From a checkpoint of a small mixture-of-experts model trained on Wikipedia: 1 pick a token, a variant of SOAP for the experts.
Below are experts of layer 6 (counted from 0) of a mixture-of-experts language model. Rows are named router (the router's row for the expert), gate (a neuron's input weights, with its number), up (a neuron's input weights, with its number) and show model dimensions 0-127. Each number is 128 + 24 x the weight over its row's rms, rounded and kept within 0 to 255. Numbers have three digits each.
Before each expert's rows: "comes after" lists some tokens at least twice as common just before its tokens as in all text. This comes from a sample of Wikipedia text that the model never trained on. Tokens count by the router's weight.

# expert 5
comes after: " |\n", " of", " in", " at", " for", "\n"
router:092133132157158132145107132151125087118116134078110116153087104135144138095150128145127094128120127117155160180132072159147094140180156142110121132130117159153122133116139142142114131160098102144113136126104096107119113162103095143149099139179146079140109146079134130124113102111191126142145136139164148136164140121139132101117069146144143140132086149139129172140155118135088096138114
gate6:125123160084135126134157059106110176143106142133135108133141117124166116114142125169148148099139092117125113130140115143109108113103137089164139103096181090141169127122093133116173133119112124086158092129127130095133138145089122112122159098151144146167102139118118092141145151114132100112113126107105163121129166154115182166133145157102156133093141106151129105105101086139131135110086
up6:165150118110120102113141108155099169116124105088134096134157143140110192132147134130136098153141175130182119139087156127138128158113120114133135100095073108151090153121149094134096157121148185139177085144111083139119158154120095136142078155172124159077155086113115139126133117115113141129140123102129129118131113159119143112114144133137105121126115101143136105114117144102112162119144
gate7:117147185091103110146126142148115123129178124137112120137099124113086143146112142101081111138114132092139095128144086153097144114121116119165132148110129097105098164083118110130117200129134099146122113127127144087173156130146119142143133106136117142153124181119140078135117130128121122130157129097156168155179133133115102104088100112112193095145141144135137120090134159110111139109125
up7:121143160135104140128121111084150160156131132095106123101149132147175103145142122161143166106124137156113134141105176133133108112181129182119118131130129187102164155103107123109112101100099129157123142144175109146094141094145159117178123168127125169106145116146115153141111118132157164103128119108081109116114148162145140159181145097099099119083141133113129111108109134160135134146122
gate8:082115112138122109154127112137116167105106130088149139120105131168138143126136140169113130147136138144132140142150149155123118112137105099069142100122133150160148141148125131097150086110143163108094106131139123128102107150132156093145142104146109145128102125110117114155093148163112115135086128147188163067162151142115113093089162166167171122141109116138179162138160113162118088129122
up8:115165149103123117155142153168137151092161142141135160120136081148120142094084116144160136152143169126098184134085096164104143110163170172112157153111175086150111135141099118110136105149111152116091133124145142125097091163134154134112164108125153136133150152150146147132102155141172114115099132164154146109112133128144141116116119174128131144136102115141124133137143106175140096132086
gate9:102127119157140179176125165133063112156153122116124194097130143114125134115159147134121108109120080122148153138127167130116098133146143113092094091128149103128100129116097128120147143110107127132113117110134156128097150078083172141180146102153126099092147117110075120128123124163155108111131123132141113142113129138111128134115145072149147096117155130112084132093142150149107112115096
up9:121173135137129131144086148133149129150105181125150121140134159154136168133131117171110119147101104112149108114101156080135167108177117183172155136120111137124158102159128114130108133088124090125124137133070108087103132084140138103113085129130117105095151160144141126156134129119093155104106148138103150121131148131112136078171116149154107125116111153131120142134196140090123137132130
gate10:106181173113157150143144130137128127114139105110132123150158135132143091105128139136112130155124123127161086141123124117134180137148161148132138119092113153160098110129162122160131133168120136155135136148104156081169146107092142130120115163115147135118100124137124133120152153081137166166124213141111138103177154144117119141141082147091121142173108098131136082123139155147112100149099
up10:089099151130132109113134149145114120196106125123122113175151125104144132121133126137094103113104131137133140137074120123130122121078142153121131149060115132150145132116183111123111117092103121112135159120082089133172089135154113098099136109141082130115115124151143137112151171128109096117127156169127151121117144164105162100168135118159114072169158103109115156141159125129117118147128
gate11:193139181148130168091150146125181123094083143124140088109116145104123146170141144096188141133123096123121109132171122114123088153132131107085149104157144106134098155134100116126118135148112142128126117126141117131080131084104132136114139107129119165126129105152105078069123133121142126137115133118089112098113120122127138104114082119164101088116116098101149110108114150141118158118158
up11:136095120128144142131147120142137121143100116135133108078107135097157169151128155155126113130094082119145130178140121122134109117134144141094149169146151149133127139116132142124085132133106105136144118113104095119119115174085140117168133135120146106110123089106123077073159172096166137080135110162108116141165169138146146148088157116133131085157089172147122153129098127162145164151129
gate12:089125169143114119122156142135179109139126122140178102123084114132146119094141105138100092161106120175119119109105100138053093109118113126123120124108118154122116147140156145104135158079075136118128150119108130121165160115109171150155139138122101145147126122105147159087130132110122140168137153112132130105148156136122083114077097141111148124180172136134138095134117119094138120095151
up12:100104136109093144108108157146140102146149138144165126142157164146162145107083108113077118110133173144109121127108115116102145093120089161101106118170147153179139104145142128108127173151130160116119133124126149114179144166141138174104070144120123131086148158113137082075130144141173111147112150116151147149144144144109126129136143159137141126092148136177150116134097131108110122106121
gate13:090124153112134089103193118094096135109134143137148131094171113155127132142164141089127126108126132162159101108108130161095132129143156113112113177126139161142149140118173100193158144128136134186135123131136126080098150142163136122156136085140139116109137157130161127115112102148113145131109137098142111102109121145136096123140111138129149149115129173144094129129140088142109124177068
up13:139133181111147146113125118130166083151128107123117091087148103154107120135127161085098148113149098140126144122117116131157157103151116109106159147168106143143118132103172131086157125161120142163091117116103072107132145114125137164146181127135151168130127109137143110160112108091120134139136120119141156131141114126155152144174147189161104074130141094137140168128135143085157126112138
gate14:127147163095145108112094101115149148145139139083135102103088135129144154124117080132134130156137108107132112146156122151119091128123158102138134122110156124139124097157134131154143155131121109136147162183111095129096142140041160170149175161110115113141132141125126111115164130102072117131133126113149119109160131204129095116133075148144145093140097114108106106136144148132128117123114
up14:126090129128109131139177118085103106072127164147141175071127090141124103171159163137141168156131139119116128150142139126105095151123116144153139150139112117128136143091139154145123101112134163127141133084129132112159118116121158124137091152117174124166114182133114146175081118122156147132068125097116135150132120068128141095147134153107110134101105129127112126123140146090132164149124
gate15:130111099123142110124104097115138119139140150129136102093089168122148105139109121136139123105128149128118173134113153134145159078120140136128091042117133142122159145119135139153088128105150168168151163164098160146121129092148129178130122094082109106130117136124153109143098142154151160163140157145128155119147131157087142108176122086136107108141132118104127071085149114144135109135118
up15:142129139109067164100155130115136128108171116099174163128146097134124110102145136111164150113107147119042125098127104119161130145108155142156103156121129117148140110111125128099164109135119110084137140122129109100115120141096107112140121106097157119108129104142117155140189100078166143141113151093131119135150123094162149114117128113131157127084094134157134084137134086150137137129089
gate16:107143120160178114162116142189146113126137157151121118106121121138160146155119130114176139134134124141118148122205092111129114114100123124152129135113115150123128082104128103154098116117132171140109141114098117134146089145105123114157099173145110121139095127144144116123123102123148136146100117175178121128143113172132145158108100111064152148083092119154124148153103140102119179110142
up16:114097102112119077091143068133130126150133144153071138127113128130105119084105145124144162131136084132090130136165098114117063116111116129135143111127107150122112125093124099131135113131151191121126188111120146105113106171130103147137133091164130115125125078111123097132140131099097157118194148114157118125141108104116140116114158118124138110097120129141136120111113059125143133128110
gate17:084100149134157131159141121128140124105133118153159104132119124154132141158127084140106143116127124136143124111144150138129109160151116106113121131112141117138089115125121136163141148147158118135166166090124138078110111164122135062138152095141160119127112088125127133109142156121199090119136126129126157111164126159104102105134183121141105172130153178096102132138162151125130188142071
up17:114137131140107142122148126152119101176118139160153139114096139112173191135119154100111080140153144128161124146088126159132093142143130182099091101122100105182091140137107114170141129130099162146117143112091087154104134107146134135115147136129188116148124121120121144148167128125144183123154129148136128110131125160140119097147138085157138162105130144069105117150139149105138130143145
gate18:114073107107122141129144138109142088154158107137126150131099142153106133140121139158114137121087125097137152125103076161128090100172144132160128113077100100121082099107146119128102152099155121127109124180130108113138177179147145103152106110122148112138144192122117137157066180125124159143126148111123098136121148113133144131116091137113116129150130153156143124114122141153111161156155
up18:097108085112150131143085122097157153116138130098148157167147125120139093144156116167130138084163146120120156108124131140126148120121122162093122129125126097134142118186105138121110184124133143091143108119132074127150123103118125086142095155118158089093100126122111117158155101175150121129140116157130097161140109165107152171120141114122182103096106111151131125146153138093127179113121

# expert 2
comes after: " ", "–", ".", " (", "5", "0"
router:119132125110110144139157082105107119117097169172117133109135129121137121165092182089090150122128117172126103162099149117131133137123149129140114137131094118134104106116116136134124110155115123140110127145166153109152143110172121149110181096070132126132119137115115138153123157126081167166156118116138151165093112123083095128126115081128090119159164098161109160114104128177153134162131
gate33:140127140138139146118106146167117115172149133103133129113095134193121142156188108111178160114121126120105155132107138099113093171083111146082113087115141117095114119071134101133108149135115078122148131118123140133142114152173183139145122096124168147147142103133118125121125132140150120149117138127137079096133143145119180136148145133107155148147126156129134120086117161139114173158100
up33:097116129179114137120126130153128108104122087136151151125121192161143132152134116170125116137121152105156180119124085113106174115102110135146095134125100114137100153140155129132165121130153147125133119169147111159135139136115154166123139151090099110110135107140140118108104117130107107178111162107150117162116152173120118176141171107120096138156129123105100166120086137178147185128114
gate34:074134124173123145173110130126139117122133152124131166143098110100152168147124106135112144133127123119153079145150122161127133100132148106147161113112152143095136122158141111114112089156154118126181114159095157109136124119085132135143156135139167095135106113132150100114136098126119121152114133121140185122140153112132082181132166128127096159131092099132161196156130166167147145157131
up34:145136145125105147149125119146117131125122085111123132138091128181104084091109090148108103129139128111105131098130119133080167149147185131155111113135125103144093114077134141142111101151185098124149136138136067133133121107145160116107090120094098079119173119136086124122176142121136123124134133101160131144124112111142156105163087096091133138096119130128104117189141102126127132138126
gate35:150075124159115132123126167152146118112162142148124105229099088164161144140141101136147113121113152144124141113127132157135111134138123135128131157128146121069154097112131110141153048162115124106133083128141124126124129106153122116134100124131141117125134152112146145081115085081137135100123150132145122143168146157129115101101113125149135105084139132184109141102109114137134135136155
up35:133090123105134104161161122127098129132111127115134129107096172143092124121112102123125146114153167077172118139106111116121172110140104147168093118135143156108139102155146141118096120144106134113150124129135175146106160146131155106160103104184137122109157138156154109120132151150173076138081125104133093116137143085123140093127153142131136121174142182103139102172117103106164157125128
gate36:159129134108148136102165151125160128098110137144092097085143115136132141141167163132132123156114135135197101117114110139130098163190107130172122118145104133084124109110125137134119120102153151147132128130130153116121090110133116078138118140133156125059143159123122132110095159175128142129158110108129174122135114092148106141121131083134129106076166089129131144143106138083150146164138
up36:139099109119087124174084105143103161124109108128106111092118135110129148133167132129144127157121118143144118121082166116168119119131108141090126124122155158097146132095121114109098130105193117150083127136139138149092123132154169113184141135166125098170142124123127108132115164138116113176065117129131070132142148118124082135097112126137101100153129093106122138130150129117110168096143
gate37:107133100138149150122170109102109148153134129116152156138133146117106155121114083142121163142130193130125140104108131124118103122063150116126098082111129094108095097112145094150080160099071113089148110126106090091120099159109151160136116098105120119135157125154138102114141152153150176123165150081083154145155169110101141113099140115138127125148119131116131147132128126151148119139142
up37:135135153142143123099162099120098132143124124122137162120142135105088156122152119132113116131133180091134120161094122139154151085116108064125072140137093087136149117100129079104126171146118131113162123145133111097142184092141143156118102136125136129150140098141140095085114123129111120089089157094113120111102132116131153147092134107150089146102115086143150161127170145147153117164105
gate38:105092131166115145130129143140115133115096139143081138135141116108147127171118092121128114123151126144117123146130113124127108132178163120142129089116101131141148097135137162129123086125131167148163110146147129156090090176140141117131116115124127107120114155081125176140158172081141067123102129096152125143131123132103125142168116137133146079089147133146085142095115063164175120115147
up38:083155160123130146183143119122129108149131137107119095155095094169100148142126152146130077112121081117105123106091128154127141111146147121134108145111180141097141118087137094121114132062144140093124113107167110137126114111131155144084109136149133139139177139139117078114120148132107164117118150127158131133130114087121126168123137129086119141156108059145092153142116139146133169139122
gate39:115112184198117096165154145123132128108108155147115135081115109104118124182145135073130122172124154139161133179111141142134122117110107116139143070190103115129098136136135133140136158165143117161114102151104139114137129098142139134127142118083143136113076152120151130119115125140102178171139138117132140163135139137149125149121160139160122135133140167097130158141160157162131135123104
up39:141137140109148115116100159127135158129098131132150125142092151139141084138106140156096148181125060114133105148122153125147134144151115111150156116144182127126108138136128159137094104112115106136117106200156116155150130161148106159159112107123060135126134167073096083158129145103129129121118109148155119123176120119103123141120092126142158101162130089114138092149136113151134152137118
gate40:126137124123115163122124174120157133131121108156086095159124096145159128152155101163100138122172127146132120117155114120078120130143159141122157114151169129119105126160133164161110102129119126119072150113081111131154094166164118108125136090167136159153089151140134174098130122120157151163147130158126136148157144149174126135121098127135119139140078139127075157089106129129123107162094
up40:110136117114159105103135131108129129146115119129107111165112121123126141155156156131177124165128109133113132131148119130172152137144136114107150108240122101112115148110108139124110118134094125126138122140125116134129096146086147136062118136142130105100142117097115091125141084086097144191123161169147149110146128121129133128157158152145143158095111119124146168114134194126118148115129
gate41:186109150118135114142140106134111119162144137085132109151141152140124101123110116122100157130145143148105168133129137114067128149097137133146143114154110096140149138107142085132104189120092103154107112191136106129116147128106169129118116127131173086131168185142125134121123098125139151156110107181135110102139136101128116130064139136105111117124115136116155163096168118102101092130145
up41:160125117130094122161133104103116130135102127114123125087128094153123104101090120115129136119158146119128090099144145109091088133119109138111123081169099080135178107106158155138133122148093138135105131155139159165106126188139110108147141159130153110111164143100132153140103158149154125138125099172143117158108154137115130153142124148147122168129140107102131118161096084134098199085127
gate42:135064104129156158181112118152125126108135143136140164108110145138187151134140111072139110117136169084140102174133142151100170106149130120088148105110127132135135135125153138140104144128105125141130166137135129105125123153113110138126096149153104116159137116153134139101133161086170113135129113129097125094140133060148116124148099175152150140092077100161110162117118116113113116121091
up42:138178100112141122141147129115131105107137121132108139123161133078100144122137120147136154151139118171139137092128093143147132112148130078172165111120128104171127096128091124136102130110128094117133159156139091118116059120182115127142137126117146155125153112102102110145093149137067110124097126149132168162124102121173101159127129087123129079108146178125159152115121160122121133094126
gate43:137177141141129107072157110109143099131137138133113176129116104129090083120112109098082087090156119113121093139162133159154118145126101144139128121093132133126137140136136122118135147126065086142153125135125116098182115112118127123120156144071122098103143116130096105142137136141117098127127115147115125123167177149090120098098133087130149157132093097119135171080127113156117110085149
up43:144169133139098093113118125090087136131128085139116136136133120141178101142116153115077109118161115136142118138137103148147147162137074119115108134149133156057134134097140134145109126099099123137152113144170135108137114128159110134133132113130102094152126154143091125105156116144123115158094137159135147134176112109104130113128150103142113104156101063106139186098199104128113123122112
gate44:130143111128138095108082101158143089072120150134122121127148156160180175141127124093103124122134132118122134167175160113115089131139155149152113135113096112088149143126128129098154135135091102102129191135102087135146085086146164139161139147097099134156166152095111167120120153136116099137096150145103163113140151124131116105110119129134142095112107125132154162095149111145103146138143
up44:084169162077089113119152166076136123092107107131095098130114163142102146141159172132074110146123157119135155150144104144112132140155140157107121121143116146113141158127139118197187144160105110144132132135143100094126131115161133136110136125171118114175136123126120131142116128153118094168113134121098171104141152122103131103126110167124146103139131133131124118109169175120093149149133
gate45:123152162146146129154084112155057134180103146141127109111123112140134097123172091132154131136099154161118141134160163131105156176117167154095141126107105144152063100098136129150137129115159181145106142149115138097120097119158138140113148073164099126145122110110151124160131103106120140149113113120153136169148096161123101094119126103113126130097128132122131140155117153106115162107135
up45:103108139148143129132101094143155117162132137135109169088128106137130082133119138129132124136116119160103126120096096161134100122114177125132100164142133124131130094131115132090128150135103152144082150102145107088121119146157134157124117103145118097146166162132096107103128132097117112153083135155126176179123114146146178154127147110121046122095164103130140127149125168076112151132107

# expert 7
comes after: "-", "==", "\n", "\n\n", "|", "==="
router:129131141128135129152103134117126107169164165161120088128170134132120132137167096150141124144107070140105114121159163082100141113100125147143156112148141152128122126131091119122117140144132141140138125127081165095170150151115148163159119094096061135134152142149128111098154128160112118105161117118146126132109118145108087117127143167141092090132129194090138143152105140144156074143135
gate7:120101110111163135151107117066129119139100151151097122089128126109111097129103099106151115114143085127114162151112147149099139107130097073153109125116157158129189079139122078137119156102100140148107150127104143117165144101097154128108141144105141134126159136125101110130113152102149101091138087131092124111137136149136119081176114095126136135154105101081136140106117113126168104135099
up7:139137142187067139141150106148144103161151103124104113100144102088145079138113154128093083105135149152149108149140122096150128109125104129106158121128155080143090100101160199136174135144107091128136128144140157132125167114156107105136120126164148143150079154120131141130178087160103132116142104136096154108132142115106135150114134134137135107111140161130101127133126142135134145160096
gate8:140131125130169125110123137133112143120133104135120126169135128135167121118101096133132095117141117116173127153156134122129135108137144127118152102157143136134162113130161139093143112130150153141148096106143151173106099116097170114106067160080116113097144162145116141090134126141113130139091139139143193117096137147096120134127112172125156143123066084138154136130082199128164169139138
up8:176147149148139154120150113106115115112122134103117097116120138111100137114121105123183147173131168137074098135118118141157161140176084092117061159108134136146174149101144148103142113138144101113135088111133158120093123113127115120100124106115130130122157153150108141142131072145137202163088105160108101100123119140127099143132106134127128148131167132125156123103127121105103127114159
gate9:115153184169122108115117129155148143129135129121136154100120131211122128143107143109103134128089134132141157089125132159140139175144109130134121149149138145118139185103160128120121141139123126115145101153157101087105094149111133171139141143141116138108073159086152143121147120122160096125129102132146109150119178146099185080133105122172093140127105124150141140160149138083137142122145
up9:133163117160139158121135115103124109101102113098130137112126148099153163106076100124122103129062144130171096156114127124082157156146152114128101125145113088146144157075126126128138115129108135185159129073146113121123157136112120117108118115110091134134129148125111109135120111161132095144169162052133129125160071109155129164121109131115136122123158119136125135124105141153085130167122
gate10:138151112159156143121112175125095122106165141109139096062150129161108123107103176137108132163129111136088095117075176118161129121111133147113151137096102137114117130135142118130096121145114139141113119155078141122148118178148129143127161146137142136125147103135102082090129113140089139125122107157123133108111120162082129106088148093115076175099104140107142129138155086131150149146139
up10:141087148076142153148128083149101129138109098124134126144111146140090120134093103086120124135160152120134121145165113122141125122088124135113119081176134093150082152108092146153134124126152131121113116142152111163133167109101151075128114094111127165125134140155102154170092119075146135101131138117131163114112112105157131161139081176131108083125135125163151086159121108143145123130112
gate11:152131106124109118093131149129134122128148172128108127124143149135138156126124133148143099158160116148097160140164108119104118114108137143161140149114132140048174121113131112146130180132081132162137173093129140148153137165161129105095137151099151100093151126116140091106141159149144130182114149139161116191130088109152149124109126129138172108093084134107133129135109149116103102167120
up11:125129159172129148141143121103161126134116101164129113122141146157168106079135134066142164155139070160108132125131130150120099156116149162110094160165110127109118121117136107192154110162146132137138089174148079111121106162086124144141129135110140118076147137144133117086138131150093136090156165122152109122144144145125105134142115107115137137124142128100174160093140120125104110147108
gate12:112106135110127139117103142107126158125126118154085130120168115129162138126144110146155113128160117105109117135135116111111080104136132089152138090151110109119128106110158121169098108144128184104130112154161136128149099169095139131102086157122130091107147132135111102115161130157136113131145081173150134124130086155132099137104148159158121123083113097048134117109086136168147095147160
up12:123119133116152158084150139122125163145130149131127137145142133154110075130116052134101111161131135120131117083157082170150141128115117171140136143153123136099131152144180151102129139135135112085104066133154162111095116152121090101116119123143102089145176120121154147130135119135188151152130147119120107141134133187132134097150168135139108136155117073116130115126142125158117112110126
gate13:136140125137131165133109167146139144107140094187114136102141121157154126179143131146126150090109108149130137145153178091122100129108125101134156105124102162113141139078121155157114122141087122134115111156110143126141104139129133143103122124102069103121143121118133135089134197133133129128142130146143173154196143131148107121172088146114113117099152130118142117093174114113130105070142
up13:132090161141127140157118131129125145122131086141131120147121127133143131155149132140103115095115118171105114107177096092108116134115103132149125092101148144137110125148161099119138121138157075120170119131092157140172107167071174125133147140151138177176165090101103109140136130100129099109148107106134158117156143098194127091172105110113147115137144138119142101148130137089136145097111
gate14:168136145131134102154153138145106151122157140144111099119157092116120139148111154155145171109134145095118137134156138155104153155126093099105121103109134109109104096131156161152080128108136110114146102107123091132095129138116147121111099126117083151088122134112130118129100143167176113109142128182094128150117131131127070130084154132089177095145119160100120163108172123123162090158104
up14:152095097133145088116137147148158156109150140111104141140090145121143192130136148113098169118146130137152131115115133130108085138165112158133110129138109116091135090149112072092108120129127141126168146089091138078136107120180108117143143112122103142117113123151133113131152087128108125092116124134147132131139156064141130136171105131128071109156107139170146184125157118153134107131102
gate15:113094105125173141140099147163126174111166138122119143116175111111135136130167131130121128142175074133138107170130157130146136138098122108110101098080190121137125089111115103126098135168138131115156130143114099131157106131171111148148100143133113111075153127123126152118147118103135102105102171125120136142124104137132116146145122104122087110088096152128146152166158175107123129139070
up15:113160158096104111122152126161140162116088143143133150103110110134135093137147101127143124109074129122167179141148169137121160179131098077141145144179111179138145177120128097139126147146116102156140141132103110151123102105134094118119155102108079110142128124126187120155091119129126129143117149149084144148131126124126126143116113167156130138166163124126128059110125131107137142110133
gate16:143154158125135145121110113136130149117150123130138185111108137151135152154158120101117119094100137088150149166082125128142138102095142133133119105117119146126099084085105173111122119082124135151144149111111143123099120129105139167117188142121098124072085087099123116116120165167143129131117089132189116089125109172148154103108164127155108143152128128141159125122077146145113128116121
up16:115116161119116108082116170107155121129150181104108116142109118083114154165146108159163128150114137132145151104187155155171167128172076129136180118107135133142142123125121088125117161123124128162128155142157112136135125138152127137162122142134162109159142131140195123126098168131131119114140097119107120068138121095138100133115119116113158149085143135152123153132177144122133149104145
gate17:137136127131162154157127107135160102134111168148142068103132114156166148134166103162127111159113131093145169141145126147111187146124067106129160120092148090137141123144135183144115107134106109147137150118150138096098138145100112117178137157149129146103137131137092110105148128153120110119160146112139133130132143134155096181119111125126146128104099189144169101147137102110105129144092
up17:137163131125143114159140146128137119149088118134168062097140140137145158156193159147173162166122138124140108120134135160123150139146100163123154092149159100115134125111119135130140117165149091108103112109147148137105141105135075134187134163125157121147126122116104124135145137118136150103106112138145168097124148193127123162142097125177105174103109140146132150116136102149127098150120
gate18:111108143139151120104155169118097123142135117112131146148110132139157132139129163151085128129134106130110095153116100115135193120136088120104107100124104113117122128147126154106126143147164142172153106113137118085126102112116166113123153072135082065149129156096135179107131165122101050155094131143134142092091149117123145123157122131133130130149149135127136154160129124091131139179109
up18:151173133174143134124151120147120165134125139114109117106154176142092074121085145108132115150112139164167154178146127136101123104127129126139105091157174115113150166149147155155123097144094111156109082082122135136149130148108119093128158124141120125126100134137103090133107113150136114122135144110147141173106159126088168168130123112117096103118115086110111134136109088151121121072145
gate19:115149132112168106159122141123160145129119108145114115132162103157151141126130103111127136121144129125138120096091135122106142088132104127132159077158105121137126108145125122168095182128115159177126182155067098130145123145166127147134150140111111139077125111082144140157099124139129090129120074127156173103130142112121122153149163136161114124143091140103139170113155146145161099173155
up19:134177151158115163128116122108169122152144127133144162100134122130123074133182116125094112139090129137110133148123142113132133129114171122093102110121128119115108112162176121104145115054125168103151121128130114119121104162079143163156132149124116141128154168166125085140140173150150155090130122168117118177137103122109138143149132120052129135101117155163128123127111122111111125119107

# expert 6
comes after: " |", "|", ";", ":", " in", "1"
router:162122112146082099157155098126110148129155129160125144150144149087116125155093129140147119128107142171115169113098136085121148137095097102106174119134110089160119107120109110139130090141146125140119115172157155158115137121153113121155152149140162137139121145152088103157101164156139138156140110141186125163141097161123166149157128097180158159162119121123143127109123163114149171133114
gate7:129129185137106136115146141142111113074147129117116095121129129081160134122135114098137102133089132129136147104126082133132176146121160121099128089113113128107125153113099144106130118132156139122180106162085156130069115141150119129105122116118088105138095142150123104121143134131173132101126117125115123159154160139139131104138146043135136150157078090103106185158132119114151112130138
up7:148108120091129109160124118157128171114110159126142167079102109167132145113129090137127158111157148137132145123111148118083108126096142104137212120112112169148121102140127160126141121114145134087127135113159154155129128135113113150146137164100186183103119108117101088117115131147116105151112118156156161149116095124092134141152103143112113104129114149154144124102188135094127159148118
gate8:143080106142126147134140106140135113163113132148138160149156144127128131097117120142126124157121132074171109140124157139156128097133160126103146118164100113164109108132124131142176112170133154119157103113112138128071091136091158149094159102108110165093132163151102068117133140157142148102137116169111179162150148119145164120139115110127117098149125147111121107139142156101169131143074
up8:117084176151095105116084114131156126152094135105141124136140145110176135089128148072102118147112137138144128131099127118125161130138150147156160139141103095175101093160097176160164139118114132155126126144124104132129100120093142164053114111113114127144090117127082106116114126115163120134100108147167116124131160110131120136132131106099117078149143107160128132152136164131122173106142
gate9:068111149146133124123101095121070102116146147106148119132140114105101125158133097155111128099123143148208138120156116164127151133100154105161144131131112109108112111075125121176071112104105172126095129154088101141140093163111141152106145149088118103125132143121125126097109150144134076156112127129115144173121121135123123157145121152149096109143145142116132127100154147171134147113135
up9:155089106141130128098143112142112177159118124098149138118140141156130149085101137115122100144146144148139113104098147106107115084129133176124172150118128141166145124148151128125107168106130146072144130095118115101163138140094095098128137084170116139135139126115107070141153135147115146109147130117113150151145150129135112120136119116112119133113178086132131096138077089099100179144066
gate10:150158118124161154151106130149100158091157096115124169132139129137128142106141144156120126146099179155128132104143120121160115123159135102084185141146137114100142151119124078092116151153142108138129137120123101159116071140154130148122098172113125114137112125125100116118150115171185132098105099168131124132071166143108139153135167111138130130078100127116157170113127147171142105120143
up10:116120142150114112142123143140135079163111163147108127143097110119153102134126119134094160093163106030134116127125162131101133138110136138157084133103097147119117111115106147144143147111138117132086141125145128130138162115113162116141105109132131128114125115127183122127157123099110123092108141123125147122144086119178133125102079154072136161165124113104119133128131106107118179190091
gate11:123123154127137111110103158118132148114118104124139147119126105135186137133128111140118134180140181114130079108167105103131109095111137137110128148153122089108103157101220127106170134150140122134098121134088139116135177127105121098127147151183134140108127105103136125147092141109129144168124130138145153107181146128137087127135132073148139135158116084130115094129170142142104132136114
up11:106131123178111140138096066142137152092118117101138147171144093092129091117152098080149144114093155131090152122124141104142098104164112144117089092109110140153143109101105116095146109157146128116144093117076137109139117138143160130121144114139091134161152136099117164157110115138166132108108119094154100105124105094128123164153148119115120144115121188140142098116142098102177116131135
gate12:089129132102139106109086115148097137106106128096077129132117129154175074120119104119163135119154101159159161165135133138122109143117160101118096105092153165115087157135119107167137137140133132106174111192142140144114108163105095140121107145140140103143122107139121123129112171132181124152120113126128133152143113117138102087138127097132161106091164134150103170126086114156131141154095
up12:149126119096117143166117146123156134180132121138164094129105136080127177114156163161124108159113149129120087117093139141131125102127095160106165140127115121177131141106151118120092135118095124117086104133115137116172137069148122129124154099121100156105164138114121135114118108136115124150124078104043101130088109113115115116101126134102135143139082138116115149113114161114130125133178
gate13:119119180165135122191128126169093088129139105155110156180141130109132108116131095086092129169128121129141143107154128140098122181113115164091160076129137153118117120126154121144124143115114126165088122176122136162086120132131133100099117122085104082106112135103159100121099095125120117162153102120149165116170153110119140114127133152131120164133112113140107128108124148089152128130151
up13:125144144077120150108139138100133137086144182112134118124079103144106130154133115137113121119110095132129109149113144115181119100133141116122169135154129147154088105134083099151129126124129085111140178088141136158114151129145183179126119098127128153125111165127121149131172117131112130120132141094127095174117147160130117072129125123115106098137095126088121166127096154118086098097165
gate14:128148140144147142166118137142137119113130104146121141139159080123116117095124120078152094112136139114118139137120148147109131160082139086095120156141074096111105125120142167110129115126121118127113132096130080080120154142091129151120190150115111113137167109138113112149106142132152127119134122110142126046132152133142165169146138087156158115141127116089114161118127150120136167097064
up14:105115110098141115123129105144137150142135119133114156098123112087124146134109081159062096131081116135132138117110109100135100153154122128130128181137136099153143149144101138113100144148085136142101148133092105140153113130107109110141105098177187140083114148130157107143151144138114125122123137116120168125137113139172102106139120143113125122114105084132128144107200092153080078102120
gate15:137140144112190128171102132124113138113101132167134110119133073103130144139119121096125165139116129144151113134140117126104161173154149131127127118154140150149119148094133107139108144134153124178166169143132143106138130117122073127088165148124149117158157120096150112148091175101176127171112135138093112147173132089148118141145105122149152150079104119164152147124113145139146130094079
up15:123099135102086128140153156107113138153151182142154114129122123125140155142097106107107153152153121122112113105158133142122128139069123154160092105151093124134136159125148140141095110136125078088136156111176142105127134062106122126122153144112129131150119093148131127078100123147105139101114152084105120137093109080134127113098115096081116148103153125128151076147123086129176116121138
gate16:127162128129146156164122148142132128118145100080176152119125109114142115166156124146135103126106124144135175131139076091125127080125090107103147123149151135113121097167093116142173172121142135158152114145152105152096160107155130098137119170104137094132119116097150103130135135125118142135117122122169114160186135121096154124175143107131111104141101126133133110173085101123171128084095
up16:120121128124104134149100115107133155108152168136123128139115121135142119146159140149131118105170104122090156128148126088121160115171143134142164106150144143149148078115116104151144099152132107136109109182132118101155125110072097140128133126099138107136118108134156137141151147096126172142098091128115134099136094067142180131110115126131144179120121149146124155183089112118198147099103
gate17:069119097142117118131109165112140130116143149113145103139087161131109133152147135145105105142117108104154176123151150152154105171103114131151120118101092134154140087128153157162103184163150141135147160165122080107114102097118076112121143091104137154163096102138116149123115110076125128144126135157102152124145141160109135129124137122140139152125106121184125169134187137151137107122111
up17:163142066089162144110124117113091159092128076100172142137143112127116097121128159091112120122099113110101083105142124142120138107142117110153123132181146167126108146132105126170118127129076112113080133084125118150188144124145150143132162141118113128127140141108093124109131146140104139155122083140099106131114145140086149138085138146131122079138150129130097167123142097164114153124115
gate18:144137173141116152167104133112101135111136115110131135131122098119112148125151106149129142168142154148147125133118107177105115124152135159112165150123130119150126096132156187141126141082131111160143134146138142138117112194154153177148161122148166120139166153092133098154107137139102089097087138161114124151145155137128110157125100053097139136102103113093130131151110140080100136133108
up18:125172140141150104138133135159111163113158139072110152094166176120109133117136157144146133121122155127111130125140166107149181139117145077089122128092090125119131172122136107128164124113136146138160112121114120121137133121125092119144123144108125155142134153157113137116100105103143092120119122172142081130113133163107151112165139128199148124137079093155143161091105104148153132099079
gate19:124117081122157140154161126173105155121146105087141138149080135133142108116153124098115157158108127100123097152130176127069145078131148108139151139123138144156137133129130125131145133136123134118116103164131105112119107094135102103171155146119139091122095172152111154114107110105136141158156120126123157102134120130132128161162113172142162172107072154141098107091116104108177115121173
up19:112155173096135124175126100124156147123137110131070112155146114125160168087167135134122111167124113094101122108118149127136172102129114127143113175096075158145143156149102119137156111109132130142206099100107099091098111105089101105142126120145104080125128148150169128140157122139125078133128137143152123132146139137141141136117119153101127129110106157136121132142135117103152154093168